{
  "num_hidden_layers": 12,
  "hidden_size": 320,
  "n_experts": 128,
  "experts_per_token": 4,
  "d_expert": 32,
  "d_shared_expert": 192,
  "hidden_act": "swiglu",
  "moe_layers": [1, 3, 5, 7, 9, 11],
  "router_score": "softmax",
  "normalize_top_k": true,
  "routed_scale": 2.5,
  "balance_loss": 0.00474,
  "balance_bias": false,
  "router_z_loss": 0.0001,
  "shared_expert_gate": true,
  "init_std_router": 0.019,
  "lr_router": 0.000665,
  "vocab_size": 16384,
  "norm": "rmsnorm",
  "norm_eps": 1e-06,
  "tie_word_embeddings": "early",
  "optimizer": "adamw",
  "learning_rate": 0.00125,
  "beta1": 0.9,
  "beta2": 0.95,
  "batch_tokens": 65536,
  "max_seq_len": 1024,
  "train_tokens": 299100000,
  "max_steps": 4564,
  "dataset": "wikipedia_en"
}
Below are experts of layer 7 (counted from 0) of a mixture-of-experts language model. Rows are named router (the router's row for the expert), gate (a neuron's input weights, with its number), up (a neuron's input weights, with its number), down (a neuron's output weights, with its number) and show model dimensions 256-319. Each number is 50 + 12 x the weight over its row's rms, rounded and kept within 0 to 99.
After each expert's rows: a language model's description of what the expert responds to. This comes from a sample of Wikipedia text that the model never trained on.

# expert 46
router:45 56 35 65 53 42 48 58 44 44 69 40 63 45 59 47 39 71 49 39 38 50 65 46 46 57 41 73 51 40 30 63 55 49 46 59 61 78 43 43 57 58 43 55 60 52 40 52 54 62 42 50 57 32 50 33 67 57 55 35 50 59 65 52
gate0:46 53 41 66 24 71 47 56 65 56 40 57 27 60 48 50 42 53 57 52 61 53 47 29 55 41 76 40 31 34 23 47 57 38 52 95 53 55 54 49 37 36 51 51 55 51 56 48 60 41 58 60 61 44 51 37 32 27 50 60 58 53 32 61
up0:66 62 36 44 54 43 39 40 45 46 64 47 66 51 44 29 54 50 49 61 58 58 44 00 57 46 50 53 56 44 44 33 53 79 54 60 41 29 60 77 48 53 39 50 63 29 51 60 54 49 51 49 43 43 39 57 49 77 52 69 60 50 58 55
down0:54 81 58 42 59 53 40 55 51 42 39 28 33 54 58 21 36 42 57 54 33 61 31 47 40 70 74 55 38 41 48 52 62 62 30 47 49 46 36 40 61 51 35 45 57 36 37 55 50 52 46 71 62 56 45 35 55 39 32 50 52 52 24 55
gate1:41 46 75 20 48 37 42 54 42 49 40 65 35 34 20 49 54 51 48 57 38 50 47 37 58 47 49 49 67 55 38 40 55 45 55 45 28 29 38 47 44 40 55 40 63 60 40 77 31 46 44 26 30 37 59 66 60 52 46 44 45 35 45 68
up1:26 48 65 58 57 39 49 53 60 47 44 44 61 43 86 33 44 52 48 65 87 28 54 62 45 50 36 24 48 73 41 65 54 58 43 58 53 56 38 41 56 66 71 48 65 62 47 73 53 50 31 53 62 50 52 47 41 60 71 44 53 47 58 51
down1:48 45 63 36 76 41 38 48 51 58 58 28 57 64 68 66 58 74 20 58 44 57 53 57 52 34 57 47 40 65 53 54 59 47 46 47 65 41 50 35 64 45 47 57 44 49 26 57 41 35 62 41 71 41 49 21 50 45 52 46 36 48 27 28
gate2:57 61 47 48 43 48 56 41 51 53 54 58 62 58 68 64 30 51 48 63 62 56 66 41 66 73 47 48 28 60 36 54 46 39 48 41 49 50 52 40 52 30 51 49 46 42 66 54 34 52 56 41 71 52 71 61 56 65 61 40 52 53 57 49
up2:52 62 49 67 48 32 29 49 40 70 63 41 59 57 46 34 30 37 75 56 53 67 46 62 53 54 21 27 60 33 32 65 46 55 53 61 71 45 29 58 47 67 54 60 61 54 50 52 57 42 42 54 43 47 27 49 44 70 63 43 43 41 33 44
down2:45 48 32 29 13 51 56 68 76 50 44 62 63 45 18 15 61 51 38 62 51 49 55 50 51 36 50 55 37 62 49 57 41 52 36 32 50 69 54 51 48 44 40 43 23 43 44 55 47 69 67 35 50 47 45 49 63 32 65 55 62 40 43 51
gate3:70 54 52 59 49 47 58 50 78 56 48 64 36 41 35 48 48 50 75 39 52 53 43 28 27 57 40 51 60 48 46 77 46 53 38 71 69 59 54 27 62 52 46 34 57 55 47 34 43 62 43 62 64 41 47 41 36 49 44 55 38 33 51 55
up3:40 51 40 53 42 48 38 34 48 74 49 48 60 48 49 43 50 50 28 66 55 69 49 42 46 50 35 47 51 58 51 47 43 29 43 33 71 62 70 45 64 72 44 66 61 47 50 58 72 44 41 48 47 43 53 83 47 48 45 43 45 35 50 61
down3:72 50 54 78 54 39 44 26 46 51 46 60 64 61 56 67 57 44 54 64 62 73 43 49 51 39 64 59 53 43 63 34 51 68 56 63 62 69 50 61 58 53 47 51 74 44 50 41 43 39 65 66 42 77 46 48 66 64 38 66 26 41 53 47
gate4:54 55 26 67 43 45 56 33 50 51 55 60 63 69 53 58 13 62 39 32 35 49 48 63 58 66 44 34 50 56 67 52 43 27 63 54 55 49 50 62 61 31 63 51 61 67 49 49 39 33 44 60 59 59 77 50 60 37 41 35 59 58 44 26
up4:53 49 48 38 38 53 74 57 47 53 41 56 37 82 53 61 45 49 55 21 59 40 43 53 41 55 49 34 44 51 61 63 55 21 58 33 24 57 40 50 70 51 38 64 66 29 51 53 62 51 32 37 58 57 60 82 51 58 38 34 58 53 47 43
down4:44 62 49 39 42 50 56 44 67 64 61 58 57 36 70 49 36 41 73 77 46 50 61 52 29 61 32 38 52 52 53 49 54 55 50 54 63 29 43 62 57 40 57 56 43 22 54 64 55 57 70 51 36 56 56 55 45 32 46 50 44 54 62 48
Description: Inner pieces of long technical or foreign words, often after an initial consonant, as in oligon-uc-leotides, dysf-un-ction, ph-én-oménologiques.

# expert 14
router:43 64 53 51 55 36 38 47 38 46 57 51 59 33 51 39 34 47 48 32 45 74 67 57 45 52 42 64 62 45 46 59 59 40 57 60 46 62 34 28 67 48 64 42 44 61 38 68 48 54 62 45 50 53 62 43 58 48 67 44 40 74 56 55
gate6:47 58 48 43 51 50 46 50 73 61 80 36 58 44 37 40 50 47 41 67 59 36 51 48 44 57 23 52 49 42 58 46 38 72 47 67 51 30 44 36 59 48 62 54 46 41 36 55 36 54 42 15 30 64 66 36 45 62 67 65 64 38 56 56
up6:61 74 42 33 42 58 55 59 41 49 31 51 30 53 72 55 61 28 53 61 50 48 65 48 43 31 65 39 72 45 49 56 54 37 46 49 52 45 54 69 49 43 46 50 64 53 35 33 58 30 40 69 73 45 43 41 37 53 45 48 35 65 48 58
down6:45 40 58 62 50 43 49 39 28 67 51 56 46 56 46 60 53 50 49 63 51 61 63 48 59 56 69 29 55 43 56 45 42 49 45 65 35 43 32 30 45 62 63 37 50 45 57 62 26 24 31 47 40 56 62 45 42 42 47 62 21 45 35 49
gate7:54 45 62 36 58 45 63 47 51 65 44 28 43 46 47 55 20 36 49 51 58 46 50 43 66 43 71 72 58 36 47 60 48 61 47 51 56 65 63 44 57 32 64 40 69 56 44 40 32 38 40 52 59 33 50 39 49 61 54 33 36 45 55 57
up7:35 48 57 54 59 33 60 58 51 40 34 47 44 51 37 46 70 62 48 53 27 55 62 49 39 58 56 41 37 41 38 51 43 56 86 31 46 48 37 45 59 55 51 39 52 35 67 38 29 53 56 27 39 56 42 54 52 55 57 33 33 81 67 66
down7:62 48 50 71 54 36 61 48 29 45 74 54 55 41 35 39 46 46 43 38 46 61 46 47 55 43 43 73 54 29 44 45 37 65 43 47 53 51 70 52 30 53 46 48 38 45 52 55 26 33 63 62 59 49 55 34 33 31 50 52 37 36 28 46
gate8:59 52 44 58 67 55 39 40 53 51 64 26 65 26 58 59 48 37 70 48 37 46 43 37 46 36 26 48 45 63 43 78 39 57 36 50 53 43 45 47 41 64 58 46 41 56 64 52 57 51 63 39 41 64 52 46 44 39 59 50 30 48 54 44
up8:48 42 63 61 53 38 60 37 27 67 64 56 44 62 64 58 54 61 68 58 37 48 41 61 56 19 49 47 57 48 57 53 49 34 63 53 57 52 51 77 34 51 39 65 72 43 42 61 67 54 46 56 45 57 50 71 46 72 35 44 41 50 61 33
down8:42 54 52 39 43 58 54 42 29 45 58 52 59 46 50 46 75 61 48 55 59 44 46 41 29 54 75 47 24 36 34 35 46 75 63 43 30 64 47 30 53 59 43 56 57 57 59 29 55 57 32 36 45 42 55 53 53 45 67 22 49 31 52 52
gate9:42 50 62 37 75 54 43 29 46 60 36 49 38 60 81 32 66 31 37 48 72 25 62 27 46 44 72 57 54 42 47 61 42 59 44 48 58 54 57 50 46 53 65 72 50 44 43 49 48 53 45 79 74 53 49 41 49 44 40 44 80 36 42 71
up9:59 38 52 66 33 31 32 70 49 48 49 59 55 43 47 38 61 70 44 65 55 35 48 48 52 29 35 43 55 43 58 48 51 37 58 62 41 54 25 50 63 55 24 43 24 58 61 37 61 53 64 32 47 46 54 63 45 64 31 76 41 32 47 60
down9:43 42 52 45 62 42 46 36 42 66 60 67 35 41 47 42 59 33 51 43 43 44 27 43 68 38 49 48 46 55 46 52 51 48 52 53 57 52 51 47 40 62 43 48 48 42 52 49 59 46 18 40 60 55 71 46 49 43 69 45 51 34 55 39
gate10:55 52 32 40 44 56 36 46 34 50 41 43 43 42 49 67 42 57 47 68 70 57 45 76 54 63 36 57 68 43 38 63 45 31 51 55 58 48 59 50 49 47 60 33 55 23 43 39 43 51 44 49 39 57 52 66 51 62 70 43 51 73 43 68
up10:59 68 53 37 49 64 39 41 68 51 53 48 31 47 58 46 45 55 56 47 69 61 37 76 55 63 47 51 60 58 08 31 39 62 62 45 68 53 55 32 30 43 41 63 59 42 25 30 38 36 53 67 18 73 73 59 52 59 78 39 55 45 69 56
down10:52 40 39 46 44 52 23 65 70 39 33 54 41 42 45 39 69 37 63 43 44 39 35 39 60 58 49 43 50 35 25 53 58 51 35 39 48 51 49 54 51 39 49 62 32 68 62 43 36 56 57 51 37 25 64 63 53 71 68 35 51 37 67 56
Description: The first digit of years and other numbers, especially 1 and 2 in date ranges, citations and tables, such as (1929–1991), 2017.

# expert 28
router:45 63 37 58 52 39 47 48 40 48 66 51 62 40 63 38 33 60 52 47 49 70 59 41 47 62 47 55 55 47 41 54 51 52 68 60 54 72 27 40 65 50 71 60 61 60 45 59 59 56 47 68 32 47 48 52 55 58 47 33 36 76 64 61
gate2:41 77 37 43 57 49 54 51 48 52 52 53 47 43 65 50 38 58 33 58 53 68 29 39 50 27 50 53 54 48 62 41 66 60 31 47 37 36 59 54 61 46 38 29 60 56 62 57 41 44 58 36 42 60 62 51 54 55 50 53 45 49 43 66
up2:44 38 46 45 39 54 21 66 73 28 51 33 51 49 40 68 46 58 56 45 42 70 39 38 30 67 47 60 40 61 56 48 50 45 50 54 58 56 36 48 54 58 62 48 58 64 56 61 47 44 56 42 62 52 39 49 57 38 73 46 24 51 47 53
down2:14 50 39 51 62 47 38 48 54 53 31 62 72 36 64 47 37 46 35 65 46 51 47 44 37 51 57 51 55 67 39 80 55 42 49 55 40 41 61 66 66 50 69 50 60 24 35 54 28 53 61 72 30 44 50 45 65 56 68 55 42 58 58 38
gate3:61 64 44 66 47 40 40 22 20 61 65 59 59 37 21 38 66 55 44 59 42 59 36 55 73 35 49 43 47 48 44 40 32 39 46 62 33 56 37 64 53 40 35 77 40 36 45 54 64 41 50 47 32 47 40 55 59 38 41 48 53 54 56 48
up3:05 39 72 66 45 44 32 47 39 48 68 41 61 58 47 40 41 24 39 45 66 54 60 54 39 60 69 62 35 60 32 45 47 37 55 34 61 49 58 71 59 50 49 71 34 50 55 44 50 61 56 55 75 55 39 59 57 40 67 66 60 50 39 67
down3:68 54 52 65 58 61 44 56 74 38 42 45 44 34 25 57 40 38 42 43 59 64 49 44 45 59 37 48 52 36 56 66 37 32 57 52 49 40 65 50 59 66 61 60 63 62 43 68 27 48 38 74 35 46 57 51 48 64 56 55 39 45 61 31
gate4:43 55 56 58 75 35 68 65 26 45 64 64 47 37 54 53 33 66 55 65 39 56 69 59 47 66 52 61 41 50 59 45 61 69 34 65 76 65 50 37 56 35 48 50 52 54 49 25 46 39 28 34 43 51 72 48 59 63 41 52 43 44 53 48
up4:51 40 49 52 55 78 51 47 23 42 50 51 40 59 55 61 38 42 25 63 37 48 48 42 42 47 50 43 73 56 56 44 46 45 57 37 57 46 37 40 63 32 50 42 75 65 52 32 60 44 19 39 45 60 68 50 58 63 41 52 33 49 40 42
down4:51 37 36 41 47 38 53 46 48 64 64 73 54 60 43 42 50 51 52 48 60 69 68 57 59 40 77 33 27 23 43 64 57 63 61 78 41 46 54 61 46 42 44 17 66 58 36 44 64 41 57 37 41 61 45 42 45 79 38 65 53 42 49 48
gate5:62 56 47 39 28 70 64 41 37 36 57 32 45 58 64 57 19 58 46 53 45 41 46 52 63 61 56 48 35 42 27 56 43 69 67 37 58 36 52 53 46 56 36 47 62 50 42 45 61 73 66 35 27 44 43 43 48 70 73 44 56 59 59 26
up5:36 42 49 47 50 60 54 46 59 57 31 67 50 39 62 46 50 58 63 50 59 46 44 47 43 69 44 55 48 42 41 60 38 84 38 36 34 56 62 50 34 37 57 58 48 60 22 77 39 46 26 53 29 40 56 48 45 51 66 75 46 33 51 35
down5:71 58 59 49 55 44 52 46 51 44 52 54 56 69 38 33 50 63 62 54 63 39 47 61 57 49 33 57 48 61 61 57 51 45 70 42 64 57 48 80 41 46 51 34 61 59 64 54 54 64 42 49 47 36 33 65 62 55 41 69 58 46 51 59
gate6:48 50 49 54 54 47 47 78 36 47 78 55 60 50 51 30 55 26 61 49 48 34 34 59 50 50 28 47 65 47 55 39 35 47 67 60 49 51 39 69 60 42 73 45 31 57 44 58 50 49 37 54 72 44 49 48 36 44 36 53 43 56 52 36
up6:44 62 61 42 62 54 56 88 46 47 67 68 47 51 71 63 56 47 57 42 45 53 35 54 55 54 57 62 68 40 49 51 44 35 64 58 45 73 57 65 44 44 54 52 72 57 38 51 57 52 72 53 67 48 61 52 41 29 42 52 67 37 38 71
down6:61 58 55 39 64 56 42 73 68 43 50 51 47 74 57 63 54 62 78 51 48 39 58 40 47 48 50 47 70 57 45 33 39 50 57 19 57 54 31 49 70 66 41 54 55 60 33 50 33 46 46 29 56 52 67 56 39 45 39 48 59 47 44 53
Description: First digit of a multi-digit number in tables, years and figures, mostly 1 or 2, as in 2009, 1985, 445.

# expert 22
router:42 67 45 48 45 46 41 43 50 44 64 50 60 34 56 35 30 45 45 40 43 72 66 46 46 41 40 64 64 24 46 75 52 54 55 48 57 54 46 51 51 63 70 57 49 35 58 51 65 54 54 60 44 37 60 49 62 55 66 48 29 52 51 54
gate0:57 47 45 57 66 64 56 55 32 41 50 39 34 60 51 51 35 54 61 35 47 28 44 42 68 63 55 44 61 44 49 51 51 46 59 41 18 44 59 52 66 50 44 33 41 64 50 37 46 64 41 57 63 43 56 51 59 43 28 54 53 53 52 37
up0:43 44 71 49 50 54 42 38 47 60 51 59 60 32 39 45 57 54 43 51 52 76 54 60 37 44 18 32 35 37 62 49 45 54 65 60 67 53 61 36 51 48 43 61 65 42 30 47 33 50 40 53 48 45 52 36 51 53 63 43 47 71 84 62
down0:57 48 48 69 37 61 48 34 54 43 57 66 45 50 23 31 33 56 23 56 26 57 59 67 51 58 55 43 64 44 38 56 67 59 48 48 39 46 39 47 53 48 84 59 45 52 49 48 44 48 76 49 62 50 49 49 61 47 70 46 36 71 52 64
gate1:60 70 35 59 45 56 31 45 59 66 68 51 42 18 41 69 58 39 59 48 53 46 44 46 49 49 57 38 76 56 36 60 57 50 46 47 60 37 45 57 43 49 40 46 56 43 61 43 28 57 55 22 63 42 46 34 42 54 52 72 62 45 69 65
up1:51 49 45 61 54 68 73 52 33 40 65 46 52 42 48 40 23 50 57 51 55 32 62 58 29 70 55 53 41 49 25 57 56 62 33 52 65 45 64 73 52 81 59 49 58 57 49 30 65 51 41 57 52 40 49 31 54 42 24 58 72 61 35 55
down1:67 54 57 45 39 50 44 53 39 47 32 47 56 43 53 72 37 30 44 41 55 28 59 66 50 35 38 69 48 67 63 43 32 47 47 39 46 43 56 51 42 45 66 56 52 38 76 57 63 27 36 45 38 63 39 50 48 61 32 34 55 42 37 47
gate2:44 37 42 72 34 30 13 42 68 68 43 29 65 62 42 61 46 42 41 51 32 34 66 44 34 55 63 45 51 46 46 56 62 55 27 41 63 62 54 46 60 28 37 53 42 54 56 48 40 46 51 80 55 34 49 31 63 46 55 43 66 57 32 51
up2:68 59 66 66 78 58 42 48 32 53 59 40 43 40 61 66 49 55 69 38 65 39 39 51 61 57 53 50 71 69 41 54 59 50 48 61 45 34 57 55 36 56 11 38 59 37 52 64 41 55 34 39 43 44 31 37 28 47 35 59 46 60 35 36
down2:51 58 30 48 51 47 62 21 58 48 74 34 70 39 29 50 64 51 20 55 30 36 61 52 47 72 55 51 32 50 55 32 68 54 50 55 43 60 62 51 68 49 69 61 69 40 29 61 56 64 44 33 66 57 46 45 66 59 30 39 28 75 59 48
gate3:45 68 38 47 51 42 41 42 63 27 53 53 54 74 55 53 57 49 34 28 55 64 61 26 72 42 52 55 59 26 54 62 25 42 48 49 63 56 55 45 46 62 54 48 45 57 68 36 65 47 56 69 33 49 42 68 42 47 54 67 62 52 50 55
up3:50 68 42 61 54 40 39 51 70 54 33 51 88 78 60 54 76 66 43 68 43 58 55 45 56 48 57 37 81 52 54 47 53 38 49 51 46 45 36 44 54 47 63 59 28 53 28 50 29 50 40 34 39 46 37 71 56 46 46 62 44 57 50 40
down3:41 58 44 48 33 50 53 44 57 65 66 44 50 39 49 65 45 48 56 37 50 38 58 44 41 60 35 71 25 33 42 33 42 48 44 40 36 54 74 56 55 56 73 46 30 54 35 68 46 70 33 64 53 34 50 61 62 61 39 38 42 48 41 41
gate4:58 52 68 63 54 61 67 41 60 61 54 71 50 41 71 48 18 52 61 41 71 45 54 42 36 54 39 69 44 48 55 56 30 38 47 39 66 45 37 42 51 58 71 42 54 31 50 47 42 62 37 46 33 66 59 68 60 74 63 64 37 52 41 44
up4:44 41 23 77 67 64 56 77 42 67 42 49 62 65 62 57 37 37 46 42 39 54 55 60 64 36 65 67 38 62 51 51 51 34 54 39 47 46 36 48 58 38 33 61 63 57 37 50 68 42 64 49 61 42 51 51 27 38 40 36 47 60 17 47
down4:40 46 36 60 25 33 63 34 47 45 51 82 51 46 39 33 32 51 43 46 50 54 29 48 39 30 59 37 50 48 36 39 63 42 48 32 55 41 44 54 51 58 66 63 45 43 60 58 55 57 58 56 59 34 66 53 50 58 61 41 41 72 55 50
Description: Inflected verbs and plural nouns, often word-final pieces like -ing, -s, -ates, following subjects or to, such as features, stating, fires.

# expert 45
router:53 66 43 64 54 43 42 57 53 44 57 43 51 29 47 23 48 65 19 43 45 68 70 43 49 50 42 63 57 50 35 64 54 49 53 56 55 61 37 35 52 41 72 53 62 65 51 52 46 45 59 63 51 49 58 34 61 48 58 36 50 80 62 62
gate2:56 69 34 54 42 37 34 62 46 73 45 60 52 21 72 64 38 79 72 67 53 44 61 41 43 25 43 52 37 40 47 47 56 46 57 28 64 59 49 47 63 54 57 58 37 51 27 41 53 46 45 50 61 58 57 46 41 53 52 43 56 41 55 49
up2:58 49 54 27 70 68 66 47 75 36 53 35 32 63 43 41 36 45 44 62 39 53 67 52 49 55 65 64 34 55 51 49 52 25 43 24 56 51 69 47 49 49 50 65 33 36 54 42 47 37 50 34 49 62 36 58 48 53 47 69 43 59 51 87
down2:45 53 43 23 57 59 37 53 27 64 53 47 58 70 43 43 63 49 61 49 32 59 42 51 59 52 60 48 50 75 33 45 38 49 52 42 43 75 51 56 45 43 49 59 37 36 42 55 57 56 41 40 53 51 52 44 59 57 52 69 61 68 45 51
gate3:31 36 53 47 40 69 26 48 38 56 79 30 52 38 37 53 79 40 25 48 46 53 43 61 62 33 32 40 34 41 66 34 43 45 46 64 67 43 64 64 43 46 67 41 67 48 59 39 14 40 58 58 51 37 47 68 51 40 43 56 50 54 57 54
up3:54 67 59 38 38 39 58 47 55 49 39 81 54 52 43 45 35 49 65 55 40 51 63 49 36 55 46 41 49 47 33 42 39 35 38 26 57 61 51 67 46 56 36 50 24 34 52 47 54 75 58 35 59 47 42 46 69 47 20 60 40 38 40 44
down3:55 66 44 43 44 58 59 59 40 55 32 49 45 43 43 37 73 53 43 67 51 51 71 38 39 51 54 38 47 72 43 38 58 68 51 51 47 35 29 59 56 49 58 35 67 62 45 34 43 68 59 31 42 64 48 30 69 31 43 28 33 57 32 47
gate4:51 37 56 62 40 34 24 13 56 53 39 70 56 54 65 47 41 47 46 47 63 38 37 46 53 47 56 25 62 48 43 44 37 45 56 48 40 48 65 72 43 70 35 40 52 31 57 74 54 68 35 79 39 42 32 62 47 69 67 46 64 34 46 47
up4:51 74 53 51 56 50 65 56 59 49 44 60 46 43 15 58 64 49 50 61 50 62 45 48 47 45 48 43 46 43 40 39 55 60 67 60 50 51 57 60 53 64 53 51 43 48 60 58 42 45 55 40 67 54 50 46 46 62 78 49 50 65 54 33
down4:36 71 47 30 67 49 63 53 41 56 47 52 42 48 46 43 42 33 54 43 44 47 34 64 69 62 72 54 59 81 47 93 44 46 48 53 58 56 46 50 60 44 40 52 58 77 51 52 54 49 57 54 38 56 67 37 48 62 58 78 36 50 39 53
gate5:52 44 42 75 56 46 43 54 48 38 44 39 42 69 61 56 60 41 45 29 51 53 63 74 50 58 52 56 73 56 58 41 56 60 35 54 56 50 39 48 52 63 44 31 45 44 45 53 65 46 66 64 45 43 40 62 54 44 48 49 51 48 44 62
up5:49 55 56 59 65 40 56 53 49 49 24 42 52 50 65 50 64 61 54 76 46 57 69 57 55 50 37 50 73 60 45 41 32 62 49 53 35 56 29 34 52 39 48 33 48 63 44 58 76 49 45 44 21 65 20 27 47 63 35 54 57 69 58 52
down5:41 54 37 56 38 62 37 53 61 64 45 37 49 45 41 28 44 41 43 52 65 39 54 49 66 34 37 38 53 51 46 43 40 63 48 58 26 56 25 61 47 49 63 54 55 39 66 60 60 51 62 55 48 40 54 73 55 60 66 53 44 26 46 22
gate6:46 41 50 21 64 66 61 52 60 29 48 49 39 42 48 57 65 39 44 65 53 49 49 46 44 67 58 55 39 36 25 68 43 53 56 49 48 58 49 61 53 33 38 23 63 40 25 36 46 34 60 59 59 46 47 70 68 60 48 46 55 30 50 43
up6:53 37 54 62 73 55 53 49 64 66 29 67 36 34 23 43 54 37 35 35 47 44 63 52 36 43 54 46 65 36 10 76 75 66 52 46 50 38 37 46 41 51 67 51 46 51 36 40 47 60 52 71 55 57 49 63 55 38 61 16 56 32 60 49
down6:71 48 55 59 42 45 52 65 44 52 38 50 49 56 59 47 33 57 35 46 53 65 68 47 65 55 26 39 49 51 48 74 53 48 42 44 63 64 61 45 60 31 56 50 53 39 47 66 44 45 40 64 50 56 51 43 64 44 39 57 31 49 40 57
Description: Bare space tokens before numbers or values in infobox fields and tables, such as Laps: 44, plus currency signs $, £, € and approximately.

# expert 34
router:39 61 42 69 43 53 53 45 46 45 44 51 53 37 58 27 35 57 41 45 52 53 64 43 49 41 50 61 63 53 23 49 64 54 67 47 63 66 38 43 51 78 51 55 62 56 40 45 53 66 49 58 50 43 59 43 54 65 54 49 39 75 65 55
gate2:45 77 37 69 31 36 70 57 58 41 52 56 59 41 75 45 51 45 22 65 58 55 58 38 55 77 62 75 39 51 60 68 61 64 55 38 51 20 57 38 60 52 70 50 54 71 46 58 39 47 32 44 42 33 56 52 57 57 55 79 74 63 47 60
up2:50 58 44 60 49 50 51 36 56 43 40 50 38 39 64 52 43 51 49 52 55 53 32 46 35 42 53 58 40 59 67 49 45 54 43 36 46 48 70 39 54 29 51 50 47 61 46 75 34 47 42 70 28 36 32 30 46 57 47 66 59 48 54 71
down2:52 60 64 56 35 43 62 35 63 43 68 37 31 31 49 53 54 59 53 56 58 53 45 31 45 46 42 40 37 43 41 45 33 50 37 47 43 37 75 64 39 81 58 43 71 75 39 49 51 40 64 66 44 66 54 73 46 42 38 51 52 45 47 55
gate3:47 62 49 74 45 49 62 57 32 42 76 42 55 34 50 43 53 52 37 28 48 39 70 54 61 59 56 63 64 52 39 77 71 28 54 51 62 59 36 68 52 69 80 45 50 40 63 47 48 63 28 50 45 63 68 71 37 60 52 57 47 43 59 42
up3:65 51 50 57 45 39 54 69 29 50 52 32 58 23 53 46 54 79 65 35 63 50 54 31 57 36 43 45 50 56 46 56 55 49 50 46 50 66 42 58 40 53 47 77 44 31 44 47 59 68 45 39 28 51 68 62 67 64 34 49 56 34 44 39
down3:53 33 38 33 32 46 52 48 44 44 57 39 73 37 51 24 46 44 32 60 48 73 47 56 59 42 39 64 35 66 37 56 38 26 45 70 51 48 56 58 47 37 50 62 25 33 52 68 38 43 45 60 72 60 68 51 41 42 81 61 42 51 37 56
gate4:46 58 50 42 35 62 41 69 46 46 55 48 40 66 62 28 43 61 54 51 54 56 50 43 31 72 56 48 55 56 56 59 47 30 53 36 52 60 37 39 59 48 50 65 62 57 45 46 58 60 47 58 58 34 51 61 52 43 57 62 53 45 62 50
up4:65 48 68 53 57 41 55 20 68 23 62 49 55 42 44 63 45 55 42 63 50 43 45 41 75 68 44 41 40 58 27 40 62 57 45 58 35 51 70 30 32 47 66 61 59 69 46 36 50 47 34 53 58 47 51 24 29 48 69 59 40 53 44 33
down4:48 30 70 52 70 42 23 40 40 39 46 65 37 54 52 64 51 47 58 61 43 47 45 62 62 59 63 61 49 31 60 56 50 45 73 38 77 58 39 49 65 32 47 34 46 72 41 56 49 39 38 31 45 57 44 36 43 29 36 42 59 59 59 58
gate5:33 41 47 56 38 67 63 65 66 59 49 55 62 57 44 43 49 29 40 50 40 50 66 48 52 42 58 43 57 43 43 57 55 30 51 42 47 48 60 68 72 42 57 62 53 36 45 54 34 43 57 51 63 31 40 50 65 60 56 45 57 37 49 48
up5:55 60 44 50 56 39 44 34 47 57 32 30 34 38 51 51 57 58 28 53 50 44 53 77 39 47 40 41 62 46 58 27 47 38 74 63 50 86 48 70 33 61 33 33 49 63 39 41 54 69 47 45 49 42 64 56 37 43 36 47 49 43 51 65
down5:36 53 62 63 38 75 55 68 68 68 41 47 52 31 71 58 44 32 42 55 62 21 44 49 36 57 19 52 58 52 39 49 57 48 43 47 79 64 28 55 56 54 46 45 41 27 53 36 18 25 36 54 37 37 57 54 55 39 42 58 48 47 65 48
gate6:43 59 87 41 62 63 59 39 22 51 52 49 54 49 63 38 59 56 57 57 52 50 64 50 40 55 46 41 56 43 49 39 34 64 32 54 57 55 56 74 48 48 69 60 58 55 83 40 61 58 37 07 52 72 44 59 67 52 54 36 71 47 62 51
up6:65 47 59 38 50 55 78 41 42 39 41 42 35 69 57 61 42 52 58 59 57 43 54 33 48 48 53 58 58 58 64 48 50 63 35 64 24 52 69 49 45 43 42 39 69 43 44 52 35 53 50 46 50 40 59 42 47 56 37 44 48 76 58 60
down6:29 82 56 53 75 53 50 44 55 25 63 54 58 54 50 39 61 62 44 35 40 44 62 53 59 60 61 15 64 54 54 34 52 73 44 51 55 43 32 35 36 65 59 48 69 71 35 61 50 49 57 41 36 57 45 45 63 41 52 54 22 54 51 49
Description: Blank-space tokens opening cells in career-statistics and election tables, usually before small numbers like 0 or 2, plus headers like Goals, Notes, Swing.